Weights of a small mixture-of-experts language model, trained from scratch on English Wikipedia.
Size: 12 layers, width 384.
Experts: 16 experts in each of 12 layers, 512 SwiGLU neurons an expert, 1 pick a token, a softmax router.
Training: a variant of Adam for the experts, 1054M tokens, 8042 steps.
Below are experts of layer 6 (counted from 0) of a mixture-of-experts language model. Rows are named router (the router's row for the expert), down (a neuron's output weights, with its number) and show model dimensions 128-255. Each number is 128 + 32 x the weight over its row's rms, rounded and kept within 0 to 255. Numbers have three digits each.
After each expert's rows: "comes before" lists some tokens at least twice as common just after its tokens as in all text. This comes from a sample of Wikipedia text that the model never trained on. Tokens count by the router's weight.

# expert 1
router:115123070135094178153094121108118158115177132173092156106111151190101135131159125149151109150152120163125116161102121145110157153132188137147103142143179142107130138109138135107175123132138161166154136144103197159146113134119152170164118010172145086078129048062154126148141156173125106096116126138162116097158161114148152123184152112089095059153126123139126052129166109120095131135143
down0:106077175115098132094116097153182139104165137137142173173138157092169167179107141143089175176090150157129156092115132134129168173113137144157186104094104176132161158089149157144127139146163155120102146126114101175112188146164141161163125122158076153139116092088070162154184167169167091120088120156135131161063090095140083155089086149136121128134126100093106123101126117094110093128168
down1:140144131109163095132179124156140159105147144156138154128132173132144090158142114134106159133112136118109173068119171158087119117113098099121107153125065118159088070156124157123099127188118100134131159198107121096061095128161066028074197120085124118114149139111151111164134163128091123126141092046079095117125149082139174109124114128084150192141125099111155148163075136173120129116157
down2:118114078131133125112076112149115108143108093142142118100123095122162121149133128158143102073147130138103145101161152151158091133113129117170149137105179098136132116180114124126111192135154141156174111138130122100121090181117095067151127105063137127119188162149120212112136110146140118113182108107156085135161163160162115110144173114092079137135117053081123146173068111126072154066113
down3:167133181138123080100136172121152134153177136168136115149111174125094168127145072079114140123173104150141105170126129162149085189165163126095137101115116152122097161191168116101107149164136087172104157213156114142117126157109125132165124118101122075062192105080140101130120067111112101121100098112120130126160146135226137115151097125129104079159088064144103132108133126101169128107087
down4:077139082147159117146118099115149115084149116177151116107103141139101052111110118151143136117159118211136102130082116095115098189123134114138173100073201160114124090075083137132100101187072116146076076117092085130123116110109172109102121146197136190057093187122129107104160138167141139123129113123111103185077071148118133131153150128134177086136136175118075142117074121116161113123145
down5:171130144138097106115116117151137061107134171175108118093075174166160096085075136122195124118125179162125157164128145128122087094153128171151136142141139147130115148095042109112134151087126097106083135167168129152123112104160094119155132140178155169039163150139135120115043163111023109176091145177135116100104150153152109086157136157174186115108125120138139122103037181226115113150138
down6:177112114107156090050077158107123155185135094130060158165136112125109132134120138113138075142153127140193091097107206181104175171164160125123131126112133120082114132178058097098150089158080095164144138143115161165096187147138139087108103155195135141103121109151165124119142156116103061108161138056115090200145128202101165124117150148119115164120117161137131158163141167166093140143101
down7:118186160139115174117118084131157206112116124129128127100108138150156086115143170162189115155145156126135173079146121223181127082088091169138102107164119105135122117141071086139141180102174123092086090165139142103139181146114145150169158107177144109104146144170175111092163071107151129148119106066106159175140139168109138094094120114162158135098128116113124117116102121140091104157150
down8:157106153149131089131178124123103125107173106136142158193202151176082136146123159082146158172111174135101158158097189056156107094108141137137167093128154128141162128114115102141095100143095159145144140147108105121130101127095142080132132126070073086150109106127180127125154083115067126107113144174116088156133126100104141119122175112094137131132190160138127146135134054108189101121120
down9:189123133191152156129182151112216129148108121193127130138130080114143123109194157140117119162157134097067204119185138153082078122136077126153167151118124174118115135115077158138153109118151171137126138137129090171106140141166126077058190134153181091203194116151138132137160118145144164095111125119152193090107133173162082103087169140111137109142070144125182087111153212120078108136137
down10:174165123138069119088122161122115150085135169121132159134142207117098184163079167096134105125139144161130189097150140159124158125065120044153068105182084102108141106157131119126098108139103112154171153125114155107106147117092101119075141088123103114058167138082120112122143177100079134092103136165144158165097098190072142086106121080107179100127148077089123232141186123126151138172132
down11:115070125178134126155129136105116092105120145141131170136161078118066210115195102188141116131107109065149176105121145118108071175115171146112165135088188106053094141082144099150135133076169147158139147153150069164131156117172134112112179146182181174111075138121049189143146207131117170089099107157151096116092091099081113078116128133173150141118147143154122066151093162126098175148136
down12:154165166146138119155138165042149162127125110135104106126107161112174121125149167147144134048195171129150185113123215102168200108104143090172092088113064078086137137114115180099168116163132116129181156148165102163103155128099107081130189176118111095133150178086132170093136149138089165114084069123138187152201126135134102156112150106124159153133126123120138110196186117090130137107107
down13:136140136161151154109082097181102100129110054129160125100107107121165109142144173062130089078136154134147123121155125149132108135150138114144167131104146133125139113126097180082128148064081109109145132158173098127103150144091095102144136092092154132163030209131104115112155185139049141138117099226101056174148157150162055136130216134171134139172182125092146129156083115150134092105135
comes before: " to", " of", " in", " by", " as", " for"

# expert 8
router:108087106152107184085121102121130133129150118124088166131112152195075113115136119162171069174138115153143140178202122097122137183131155081110099157124170192121145159117150115087147148099141154205123170135123198175106098115141181154148182074158142106104170106132116117129126165143084115111136141125141102129137158098156156096194165128102071081173163097133155112158160092143073171135159
down0:095158148126147108131117156137134109136149112161154141126117130168154114101126173104134119114139143080095100149165169144114116128122189135093122182057156209082091077161103084064104153165165116152128141181160149229131090138114103095068108112095135100145088100179162126104161187183109138106146175161121120109120113118085145155125122113085087137103138112148127142172120128140097147112135
down1:146108151187147127085159162131121112123154141128074192142149161134130129147149150117154124096140125021164093166139141111176135165109083090086156127137181172076057123103143099046094144167123135157112137141142106124105142193126137082132132161198111119103127179111153111188124100161151173111156146104176125128094116184079170150140142133150133154117129146037077100168125154111133188137080
down2:126083070141085123140059101110161101107138156072202109128117117112145119106118096119133144120139147156107182174128127120115161105101162128097152125155105160164152182198139137113148135099113137097125120086187094159153138136159148114202116120168138123128120155091129114132111167143137140183095144044090139134159112132106090210137126127109076094163128147127114131109131169174083142171099
down3:134156126117158131185148120159149137082157125130149103140142130211114152112143117095168104096157120136098109138172182150144183205137129095108139141122129143128150135155102140170086203090151140114136111124080229082144107188095173090134149186120113134134091078092126136144104170113150100128182119115117134134225115132123199166078148170129100123164134124133167137133159138116147142134135
down4:138151108163107061088118112136098121109148114120148141100098128176118074080094149090137203143152134078130123110109131095100076141150076120123205187117093146152094167175105161149181136113051076121126149144142121144190131142111149078093093113161108152095141115113112136102138120139113131110162194155159128115095140114139143188146163121118071082132149125141155122140131144130102111106107
down5:185079171115075128155078133149140100138057083101122134125169093135150178087056106046170098123121137110144135117160084099091112143116107132112115069179125153103138111114096104185129142079106149117106166108165067151181124145127123164128155135178133140156127139119080137137134125097171096116154119087147204071118159126119162115148133113108146132158185075110050161069121148069146122135118
down6:078106111135089123139118107123157075098133095118077129088121140145106082081143068110083124088171210118159124167098101096152193090103153076177119115125071171159125188168103103142142118129118146137092092131150070146180113191131179140135132103129135111145114160147155071168156123112119155151068105130123083113093128186141078109135095134104056115145136135116124089201103182104144072112133
down7:160123139199128113112154142133235124105134140114157091145126087056089155079138159088071153136075108098133189188111194135124101160160107160137118098112180127162112116107103068100129158135098186147072101157113110060136183139112150144116066180096156123159101164110135143173117089127175123054105110133147095174162103149105182155150172093119125114123114142123132065157114211126154136182031
down8:110153106154132135117135122152126144094113086193092168110167167157187082126085153135178139138157090125100056141189116135108113107122112128180150128125187077081150116134110149116154153110121137103095133162115156104133170169166180081141122217171116179127107160112158188053114139132209133169138134079130100106153085120179140059130159156172091195123192154175155109082068102076101150133145
down9:103149118121185153140122157103090124179138125139188116125172156131117123120110075145164112196109111193127127219130134144150150135141157144128140124133165126116118176120154066142122149125145175122160149089178136134089116176109177156164157117078099140178161128115091120132052072123153152121119128119202182170143074131151148110156147149167146090177122119147149119109124134068138104128151
down10:139095147147138160147096137159195140115101134088137098133077123119175155109092103124125145108156078167098125144186096118173130142156170114114067125115122130190156077141140135091180210133121082166177168114149144132094116155159125100106168133172094146142135096089142097167155124124166112120100093096120145139106091121081116078038091151150136098139127088148100101092124151156178139138116
down11:129136078193101151101153154121192105113113128127142114098097099102165082182166148142134107066150169124181157116057102094146167126087098118145140137146085221120099154128169088139125141126135110125115107061093180153152088137149068148121127157157118175142127104171152109103125147151110154201152122087088131103136100184084123190123177094138085145101101080075131077140155118073097196135057
down12:164084112160096081122158107101066191076143156118118129096150165136127141149102152116090122144090117159179111099110192155128220157160113192130148074182194082056109219080102100139112142089151168114092086130118140131090218125141160091111090107168129116098145165136156117157137118138073078110097085086156168129104154127092175137129145132099129171090117192168126087125136110182119114141113
down13:194109118117171125151102119139132106140077129123137155113145095101153100058148096110109157133211167114132093106115133165163138139125104172130136150115128190169068212150142113112120077184125163148150181142157123108079127098127129139179104188119162101103156143129135111100151079059124137159134127164077125117080098097090098098155103161140126126132118158107081081078129147098172125110122
comes before: ",", " and", " |\n", ")", ";", "%"

# expert 11
router:094060071157114146089137117129113105163121114150089141095087166208100120116151108131157092164106084151166145149199132131125140188162092084107096185177153192134111173085141120111131175104168174177112119154091178159118093088125173138128138057134125109104231090132124132126170170118098105106119175137136124100142134112145169094174195130090121103144138081153150000173156079169075130137149
down0:094196166198129148145151154120160075099138154101137100105122116143189118111138124135099136123107111068180126129131148125136121107121106143104164119100084102124094106112138143108125135169181127128117141178129174163176049120128119085196165150088166165141076104117115103144170079118090133124091099178143202135107109095117101117152083120154187058112078172183147117162150080121127196144161
down1:141133153106140162168116187173097163121123066156112132151101142163059140113084148139076088067138152117081144168169147130147120118101067083055102105105163068163132048134142110122076188167105200134104135187137154138103070139146121141160152070041145110188138166098124187127192126113172169152112114151130159156205145066120118126104148106133127140084131127134146147125136078089156129166115
down2:143126140138082153119080094147169115104166107066133140152114117119125144104108139098114109106184137181099142172111134105169119144144091114197108176124072167125097141126141121141089129102138106153178148175167158137117106149070120085129127196091135138157094076172143144156070161142151066083160130232140111155122140093051110139150164146111166172178126103121152111190077139128081103160114
down3:153096101178113170073137110126129117115145175098149141098148107078114120102101149133164150102121107129174152094157097072142127122154083215103148160157176140108166074126119170172183184118114139154163184107158106093117096144110150144102142091081139119153138131113128127162081114112132164171109135142076152127101118079176055110112090120100154152153124154101111132151154130112089102088095
down4:161184206124158157100115138138114141129114116175107110171073107064162129189127176117153106151095109090172127097150108132092089080132129119163071140135158129115117120072117130107083090123142097117156134156074159162177122163134086140106128165139137158135085147177112119163148085128126055123063190117107114128135113141215150119105138100131128103119160132098070081116118063099153146148126
down5:155040105090188094141107121110102102155141155085134085119159112163143109148119075158149147126169150095070064193142133095180045169180170118131125131146107114159179038103096102161177149166117128073112186107094128101078145195120112139148169176157123092104122106079092119142157104203118143118132169165058136144153154198125107126158197135144092187043072128108119134117147152133103071113133
down6:141164114112081162132113160089147098113120089132101079073132102140159127153097152132117171112154125133148165144148108180122126168153209172165141155076144100110156076187115120126119122200113122100094191104143102147177096139139167109212156056122173119077128137148073075090191163054117137057104114104098141107116074128151118067088120134080164187138135181130128136138135167143110099140182
down7:169132149086128121136139130069106090180097052155125075179136148125144099100146125138184171187149110156175117170127185123085152131080113129126094167115128100136165162154115133128111130103100113083130103128171101087133166099107072106147126125159205087060140155128154048094154082154140121140101125098121163105186136119126037094138125113126121094108155137055139093107104093170092134133099
down8:092184109093138127126159166125148138105101120156086090159126079123093138122089147172117121138161092151151110085176109118112042143187080150087101132108156101126141146097120067150116104120100211101164123124143132061105111114065166136187118190110094101096130161124159157139110172144128116159138161133133104116133103104136154182139124148096123177141129109174145128208076057168123065133179
down9:150166161139137157111134134167141163131197148187113073092109158160158152124191105112129086083109108101142114106162145152148085137172061123132128135158092107070121097141143109104077112099145186138084141134201091121098111160176192195106059073139152142111089144077118103185114182155093066113113152244142106155118121105177214170137131160127148241159148102102122119131138143135084128154149
down10:118117155160160137133150149127091156162103147106103145136117140046172153122160156149137094095135107088128117159076161118071120052157136092107125103184114116137142120176101174111114121161123098132093115057043167158122176167117082118122106134099200155103109103095135159128123120140119115096043149134127147123116052151147103189085144107191181149121191077126115173160114140102186084108095
down11:101139173139106122126094130158126189099155107116138176108147138135120095154105106168138103083131095098107098157104160103158106129142137142156149047134151091111150037155068097111162153075053156131112130101185100121118142165169154182116144106135127105087154082079139183161071145140127123193175145164099099096147204181155140088141064160104099110196141203104111138108204129127123125120143
down12:118130104140051145137140125063128112087126123170130061060126128143139144125134161142122107129137096140119154121091138127120088082155111196137177178109118130129134110065116123136115170168171146065083112090117156122160141091165214122140141183128139120113098086122143151147165232161107121151105113151152155111046144138094147164074081100127120123191177120141129124117169104117127135096057
down13:087144184165094126177111194130099190139190151087218142114035097088126051155132100128124109142145118183066134127084079104119147133122141146112152113159169102108158095143110111088170193134164106132163126126172128111116157106089100124133148116095092117120150113071099171192123108088129124110166156128124144088111140093197139137146104130145111199155108127132067147120133138152067127138122
comes before: " ", "|", "==", "===", "The", "In"

# expert 3
router:101113086163120167101134128080091129128120139119125131080109166189094089166109096177130097152145122171120110150142132094101130137167184094118116174117127143115117131118120116076143149133137145148131139189111150161103089097149151144169168000124141108110179107129171104140189175139086101117109153121126102149080162140135141078201183107101098086145142105109138032179141091150079178139175
down0:196132152121173126139091131162168186124137088126063126157091147110130143195175103101155180163130130144151146150105161137132148133126171175139041142168081152109136109147153066078115139175154097097083164116132172108144125077086135150082125128141147072140129171200127139141139138082132158087151147112132123112114117119148100077159124133108100176158198090137120136122114103105147146091103
down1:091154158159189190061108139151180110128120096100113136174139106140160110084118170097149152154119206151122107084098117132105153095150135179136125129135122162099104119174082128116143100168118047107141112111133129112125081133071178101083129146114121105111107176109156136133145069107136137114118170146186172137134085148167063132180114164179164113121151126112084096111163131165111084112150
down2:163176136065107129177124131115148070148151127098116107115138131113151157128122099095175128064117209148114152207080185178145121130140128141139188135132122115157139086180166150091079117143152158127128043120127125120098144147142140162076162215057143132151134166109138146142137132109104144079207152142123094094160150104035145135069150140028166097156092141137148118174112153153091117119130
down3:123122127110103075150154109101109146146093130152142161064138108102125138120096122188180203123136149158131133172107138174111123061085135179060130076131111139137150098136173145170156084104085146106135092104169129174079155140097161158151100149140098114126144083076146136126038093169114137138154105104132136086101108093126115117166158202185186122148159101167101109116132180171138116117137
down4:176134103129138073168128123166134122218136138109092090136121052137174071134158084096085167145143152142137093109149063079097202101148102125134133139124188162052102126099144118158173130132180086173145072080146136153096111112127183102117139222158108110110125178113136109163098115116126139118132082171198174137103093126113133101126093125122092114078136104119172115120108141161046082145153
down5:128132168200161191197140171144068181098111129096092058127155128123118127031181155110109157110152127071143127152163129168172159131127199138094199091055143143140116132115077110167132129145105155126128116149129126121114132170145107148145133153179132125101106130146123132141094118111115125158063137140190141165087155185197147117143075132152125114157154136096125118124127170102125119143167
down6:173147142163126113108138149068130123121121122136168110168183093148164183102117122158092141087147087143139148162116122166173117123111134123057102123107172123102116124159081151134088133132173129193111120130138111114143157153180140079084147159096081130161211107182111168169146110172177058136161158107156111066131084152110152151154134183170137066177109152127160110117064098121073161110089
down7:136115122077132104092128121103107118111096135142108124134103094181121174118148107086133145084188139042126121114136135098137146101145162097162150164173146143089165108119097143118159097104109089209197104160129175125092077137109145113125211152162072150170113127131122127096061112154104150128108091136093141059117143112129149161178089137131079128177198125084153115093143125085143222112148
down8:130154134151156063159134127130145127099100104109123120067143149144135174137129067138124147153146108119106185099187119068083174127102081143096172153094158133050080132127172119108169142091146127137126154097049094141157145138127145138122113117154156113216071111111107115077139126178160165095126093131105121117112146169163155065147165147113103183165118140145063136101123101158091109132068
down9:101143136122150069080104121088167108161128114090140158168133149157113200141171169151138134179095068089091136134126156161116131143119096128123081105108098147153174055164076137169093054114082169103149138115099100109171183097135104123136102125148133125110039086074074076140139201080103148077182083097161095191162150136163141117144144147086111173175137132132120104116112125113127117071163
down10:106167147108168193041204106168128132049134144096124081204115142185059093167147158143109155144161115130088104125148128113144130120167183143151141177103146113106177123094120129154094114141145126143113106154131145129118146096096142072175169217123103150139114204123066156105114122109084067114124106127152063152098111107115106140105117193109122112167127131113123170093107110101124091143137
down11:112078169158136160141105208170138046131125143095095105153106138127098084191177118148127174106093128137113147143117168111065168148164103157190145114067120109123139097124133122124086053144104149110122132118072109123172104114119113088095111072100142092109106130107108166163119134129179134095106164150122107057094126135206106186134124115102115154121121181108130163086119115088177140116163
down12:158143115217123151104154147204158109143110116133101091088102138171144192111149132104207154202137157126146117138072143200142159143118081141149139179062124093137145172193130088151164095099177063057146155108160147121108075057107119123127186082151139157129072141182109152125118144186140155166103119128132193153127199111077137155132139114115157191104157104110080135167105168084149125105167
down13:128114085123109151152159113065200152124193115142116152158132139160110094177120133075091098123070087056175152114107120112140132191101176084123164145120204130116081104125150115100131160129185098188130098144105106090159094103094120130111173097135145184079124112113075174075132128140078160122090141032158156135100084137162138141064130112089065147152131124150088129129108124088105144112129
comes before: " of", " was", ",", " in", " is", "."

# expert 13
router:100093094137116186087118113125120140131144121132094150104103151193082109115128121163176079184129099150150134170208131105118128189147165087092105151126169170118143155102151114088152138115144170188124163149120178172097078125152179145135180066155138107099156097114116114128133168152095106109136154115153106133126160101145153104184158120106088079180167103126157093157142075141081172136149
down0:130076152095149172116163146163125169125147138142149098095164073054118107160092120149100175106127138167155108109138121107096102141122111155165151143120133162103073052170178149111141116220132147137110190151090134101077161149161136122107112139161144171111080112070167106118132116108114108152182122102099156187043083120117075109181151106125149112132099134095143135150186159135111118169137
down1:117171101147170154151129179123122171154117150074148207084088128138147161146101053109105120082171135054107132148092116125115104067215082117148074135127138145076136088172108162123099098110160149166057101112133184108116112128186050161129112131093082077160122149104080132050109107158137154089123116087114128168143138193131103114209158142108118101118145154089168142144112162186121192144134
down2:087121156186167111089135201139105157102158103134127215192120130132068126131165171141159138149185115076120104084147123038163098088126133132168154081098144144100131200163143088162142149089122132160123094125128120108194176046167144105125158167103106126120142140111178105146116126175187126164134098145155128100159126242160183120139150146154186070126120108156097107124122148131059157125105
down3:120208069055079144154112089067112096129143102162133153171114157069093116130150085151121108120099136178110209088089066133126099093156072157093109136108166142103071146136101071149122088127099141132095102159131092171097117141123082115151111106111108156196126080103090122103161099169102100162131163117119130140111153134077119077125131095128143148147088123156083154159128102136180107116122
down4:126100112081068141075112100116101089158155163126058119101126109119199153188077182100069100144136174147122129119100203146186158147128138137119076186160151136112170108102179121107133064145127104122127144128147112152137115224102108190100182079134115102181147111148113112150108117105147094129115119088144157163161153126137190135112140100123110109123112141092162109135070150072110104052162
down5:130066081125160141161115126098082073129055097068091114131096030132101146132081147144154140124168134118103143103124131133161086122123099104222057104172078140082101133111118091121099019122111114141129140120151142129146102096123070083154135112158140060173135152134091129136184165122172125084117097120133106145146136144166158131157121092183156142127080145161105158153138113125165133111102
down6:153097063152129142074136248115171117109128085169142133163191123184146080141112188113095060107126153109149125045072106123186127122149177155136133155089158153130125155141176161102168109071129109094161095119206135105153073106158163151163140051090120133186133164142136141166150157135089101106093090112191097161109149101105116131163160152126180164138154123168189097103139120098054162102127
down7:176165243154156107099126108096168087160105094148121131103148086167148139149121119147179129109098112092137184121120123184088109122142123146182130152141103136072115168172104103136073099117106149164085155232098122136148155178122134186180089085122099129110142132178075147081118087086140177103149118160102153129095117124088077205126159103146166107085090162143137069133129151160151117089115
down8:032164132177128156139082139127159122066126145166135214120098102132083161123093154091104150101151164119120132163121076119055111167170140128131199127130128110080090112128210107136126143126121077119162078137114176161160157158104093155117111142135124156163119166104122068213111141100125085122135111102105127137079129115139162034173198092165092104170133111112132119124119093100113166097117
down9:083129115150144105165178125146096098159152095139144079121122115145146152103121175204118173146078099119074107114122171166141105102128140137149116110131076185119101144146101118144146144119080102126127176134098076080076096056128105099164086095100188104058104107076135112113140178083135091093130096139204090081127142096148094115139166122155135168096158110109097062107157088099108119100134
down10:080170161141090170106133118143136069070155128133157129118207139104148152114121132099115144130144140159130149140140109146125061130160126089203124130135138088169123128115110166070114132169109143101120148098180088143122089202178165141140155048150096127177111085132130109093160120163161070113144165085204113173162130146119140149168149090161145113163135083109121089121093145177121151090102
down11:117072124101127136155134104121184133197103120099082121150104112097128159144161134163095125099114176087184117181161153099089135111166133114088167104071097152112097145160119114121111114144142175155086109083132154103135173169150119100151152139122174111074127167172136134135103089100130080102177132198129135144109070166071123116164096139116151085092147098116190148054214146129124136098150
down12:117094125082199100137162096165112069105145083077106082122164123125134150157099104177115185111147111128107143094116091161156121094118049116120058137132119139106124143121058116170116112103073130130090117045105115120158123117087191075121099124036178120118111134200095142065128162109132138129123141139129133122085160158089109149114109140174126120112134136125142166182068172112096121063081
down13:148160101140135115108049104114144059095154174158101122121119152140140156135128135105071162090149129119157157144143131137123078139100078140151144108132153162085163133091118121103102090157119153163171124139106096159149133175062125101123085091070098066046157094131074175097131093137150144083130067110141173127158090167119155060095125168163170108098087184122114107127111134159061153168116
comes before: " |", ".", "–", "th", ")\n", "'s"

# expert 14
router:129105098150105170082096107120136146123153154143095127120138149153130128137170116121144117114175091108145119178109141091120111175148201111081110198103145130104168166112166160074140126112118150167098107163099139136129094088107178134068136026169187131079166101104159158145128157148082144147154149144150092057088122136173157073141126096097098057152167111138139121159124114151086164164164
down0:142169120126098198163098125158163192133153161159123110105158179092092137083127145145133111120106120100008113126104116085119181126170109061110119111100156201121121099140171119103140136126124177141128144111147137118161155125138158077130154099119191119133140087163145123189163105131131188119133046190090161113082157150109150106088162152134132173106131151143185171100147151138140145108205
down1:160136122076143088195149166166107119132088113139084163149152150137130134144127065152151120148154090193138117161109100130140099152124100119177092047120121100129135095055114149129170103141119124056109089141156103141112136173111173147169080023211121106122102134187093096132095176092093111136054157179175137123136152142106134145057114115119148171068101152053134088090159185144142116110106
down2:143145119104121154175091123185157170156098110162144182133146127117101089099144140094125114092125161151116156135130092135121090091114155163078057128123159116157146150104116146145100095104167144140129126155086151133232168096125161120151034174130118150108102127077104126186091110126096081180125127117100113142176083134191100150167116180114085160135131123165140083145114196109193139120185
down3:132130121113137173123124061163161140114126133114089150115124125187144123120142132068155115175124082134173113123163101153109111105105099124118137152097081137121107184099157100175114078134117100093103140146138153104085078129115177162153128060100139116121158068119107158090150175122151079163100182126088135092145141136066111157053134142100130143111137074125144117137121170143159210167175
down4:139147107116071117111157133178117092148181138082120092145086047066179170035114072161134109173112161144113077130109155175085090159141122121153192100156149153095150157100183099116148093121149163114099116197137157120149166068065120112138207121132114144122102143116105112099143120160160117161090124091069166110134154138067154137128170106157144156197161145104130160133110140176126102068070
down5:134143150139165143121179118060106153155099071113162194138134152170154170085127095155201117127181095094047051125115096127159145146085147060082092134111082119138103081131137157132201157165148139106143117149113117164122177092159106109101157126120182125128080176154069127101173092130150099144124067116079107080134118132191151123064109130186127189151160147069114126089153116146148096147115
down6:138139145109121092060105105055102120184082154099161134157146134111181122108064170125114121116113146112109133122117092131176111162129150145109093161107147136128144156124106137127134145089080157150128133096102121125121122107174049098117138086166184162065100094129122105133067079194179147133100136180095146076240132081178148131088152155153102133120145150142040121072140140092188122081168
down7:094122079130097136095146106129118128106129141134164169165067076177134157072163129083127115084166116104110124164103168128142144125131117091188142135098121129140131131157101182133111155096178153142046150107128163081161109126118116107071114120125075144110096148135135149033201161145157166106117183121143155101163119183119134150132081067110101102099100152160123109119121145180132188152155
down8:141084119104114177141112182119148123079112068101095132167106161139158171151134130051177106139145098113168155098120179174138119052179145109134145063097069117101036129096093107163112146095124173122131220131120199075071151141149166165206138133104117078116129126101142146141140141171235194159144146176099149115117092079122146113135082100086103183154174168099112113190167130167103185095178
down9:156186170136109156107097165177145152108069161164103131148113129078142170154135139121129087099153102171122136128116124171137140136141170133151156091065108159135175133132147096109166137156167085138071163135149143143110127120101115127105090160139130111118124109153084088142101171147092073148131153131115088146140111085090198022104090104123196129160162158125126094104185118166134092151082
down10:168115082238145122169126175113089151115162103107088149132065124186150131121178122126114142114108129097139161123106100071108183138106185152083157123121100106078111122158148181159166161088121140121125132125128137104081108153071130135154153182141054111090141117071116087089113170137103135130144147111121093219088094195152150111125104136097142099127115144056116131141117079098120170155164
down11:121105118151138184115155100139162139088142113115102113159076164178072134100141102092086189201160128112105183055141114156107098127133129157204105117108096113101191123140166134161133131092108147148166129187164131154080181131137119112136128152130097147129092083143069152104143139085170070091113112155144118205156113117123078168165042136136150138087119194157096147117133129058160149120103
down12:130142139130087154156110123118095104087039107104131109095113147119078115173082158137155162167116098133165154126113078079123163191117111172135130112164115101146152147112159155193120128137115154147147166041098125164157137140189149173133163147169161108119148086080165133127145165130094157147179129105086106121111135151127159115145054167174110148079100102103078133116096126169072065152100
down13:167159127099154082120092087048156130137066152097212222121176113143134131142072125140139101153114192137143077138201092104160150143151145114160093092104146122156112145107143099105147132057121128099149062098091099212133167124100120125090131107125122126149170163121187135124079110153153131137087069116094142158158114136153167222182099135166079134132102117160140075151117182101092093102141
comes before: ":", " |", "\n", " career", " ·", " |\n"

# expert 0
router:111082116158108159135117094090094162143168111119095157100102146161085111155183152124145065188156092128141162146184122111148164146166154107108094141145177158108130164115154144097157171099132128182129176158112140141103081101119199106164156060168148090093168095083124124126169135172078109113131131142128125120107165155184142070174151129121128068175136121147134026095154069155083169141160
down0:151169030102165112155104166110125147104124136077135098143134097162119153147199096123215120088111154124151131101081141105132122111145111103126148117167085130129131188113162181109080079070109151109143088100145110152084142136140127114128110019076132125166189189160136170041105120183129120137087100141131172136183085204130069134162117128164113129112164138090076129127117104178189156117101
down1:156113112165113114120109198159109104116170195123150119127123100171143167137133145112131121109135140123152136116159117072079176118161150144104166118136079155092174181127155115105135120141156106130145141134115168093133120165136128054094088077094078199149134181060071091109124144076125089142168136145130086150175125146093078116122105146090099176118071167133161175111114151095097121110112
down2:131152117175126112115179126161146188062165157122073085147172077138145192091042107150102171139091122149071144097100131200072086125141097143153088122128094146096099151117174101142068139175149106099100151126133075155213124169072123152079156156083125078078126124091138119174135140135091090147188162199140172128164148121119064157177136074124096105161170077182146144174133124105123124147116
down3:085140035089108155165138064120085145146128113120125117166144102052144074109151109163124099159170132150100142094170135163090147140117088119102073123122169115101142155180129135081115141136146127147150091171110119145172084140145119098146204137133104113083122123120145161112153161079118151107176104154082144099162117079178110150083138160100115142108112071164104130136087084140106085133097
down4:111111093178112127105078083085152137115088130080115142127135064188148139111124130140133166135144138136107146101088129165148124144115068118147115128124081105113174125130140156089139093121110123159196152147156109152182115114125146131098144103191179220164150106179177171133183158123157171146109098096143145127175150085131089149120118103126097160101095118209162125139139184079138115095138
down5:101115186107187079170110046138203083139102078145124139057122102164155109137133120105098075105121138158082134125157149145152089193128144164180144150148113148188184139071142071172131158098164112141148188135115080116156091147065143091137169138126110115064153102125109111167136135143157089147063150139132183135166074102122094112040158113088159154077076142214133066106139128106141098116165
down6:070134104054096118136148097125116181111182145098136136134135118109093082102106087101092109089113109108105154171150067104097111109147116104178119144114161142095160116136118106154120128142148115151117072093140130150072125110179138129171115075137115116188167107088117094142126089140144044169117103122115146090187137115102066093113174166145100099172132185143096152130133105134137156099108
down7:143104127170216138108087073178122118138150148128157114177150112150142157088153140087183126113113176082175098116124158143125148112111088132084129077101176161163041146131128115145072103150151128160115150114061162102140130160161123121198112126108102121141086100120123141176122139197135119140175123113065106160151124117093180146163118110137141091133083147117127140160105124134183100129159
down8:125078098128148112112138151154163168152129113158070121103143093114178144043176177160103174111161098113107092214075122150169056109137142112070077169189079131155201150164125141109181109119154151075151135059105103084102103121156137173145178000182138130101145112069099162125148125095073139200085124104138156169128160133157096112158156122142097128084070111141174140115141130138180181113115
down9:169102167162118095160100087098116132130157185121178154135116156102118087118083096159160153118128083101106152154210120113130194104107141125115148131090181085109118149126115097138117143107107094149061102064098120134071074119128167067169142076166123158096171134039130117127196165154192131121159137127102109144103129131135092110124106138157167147096083073138153171106153145137109084093183
down10:122129126104160074169099090119133154139075173125085175066187134107090130163090094089160153125076072204123089142126134116079118127100121129122158183081124133142181147089118105102104090142107129111136077092168110131091134129169101101099179000173145165143186157118098088116090155141083157137139139190153130125142120139144144125178087135106093165158189151124148057062102158155126138099127
down11:148138130152114086113139074083133111081174133116101082120090115162043127153105153091107113121095161094123103173135124176110149171146163119219138109133129100088180091148111160148118072090150113163176182119116153111104139126150086134123099082151140146185086123109168128082112136149127134134102129209163141124142109087135131164147099115132116128068133189108146112164099104182125099080059
down12:107117138116134146138142148111088129070190125169109145154182060124097098176189117107122194178142120141145116129104116138084140162172100179109125127105117134070106115097142143174135064119176175166153143115110148165129116099144122086083165129142140151114171101059121104183143139082166106070150093198160150065134156124070105143162220088090113065125184126150101107149177130129067127147166
down13:123071101138142130133184143114119104057150151131143129088137080102046203141134155086154130169115069193147083111142137154191136130155144190117124120120128157183102171115167089082174171115128140116108127144208129121174173112147099119097062123141097065178144174150150121144094106156153135119089102127157128114155103105117108131107180122169084140097164118126093040183196179101112137107147
comes before: " ", "201", "202", "200", "aged", "199"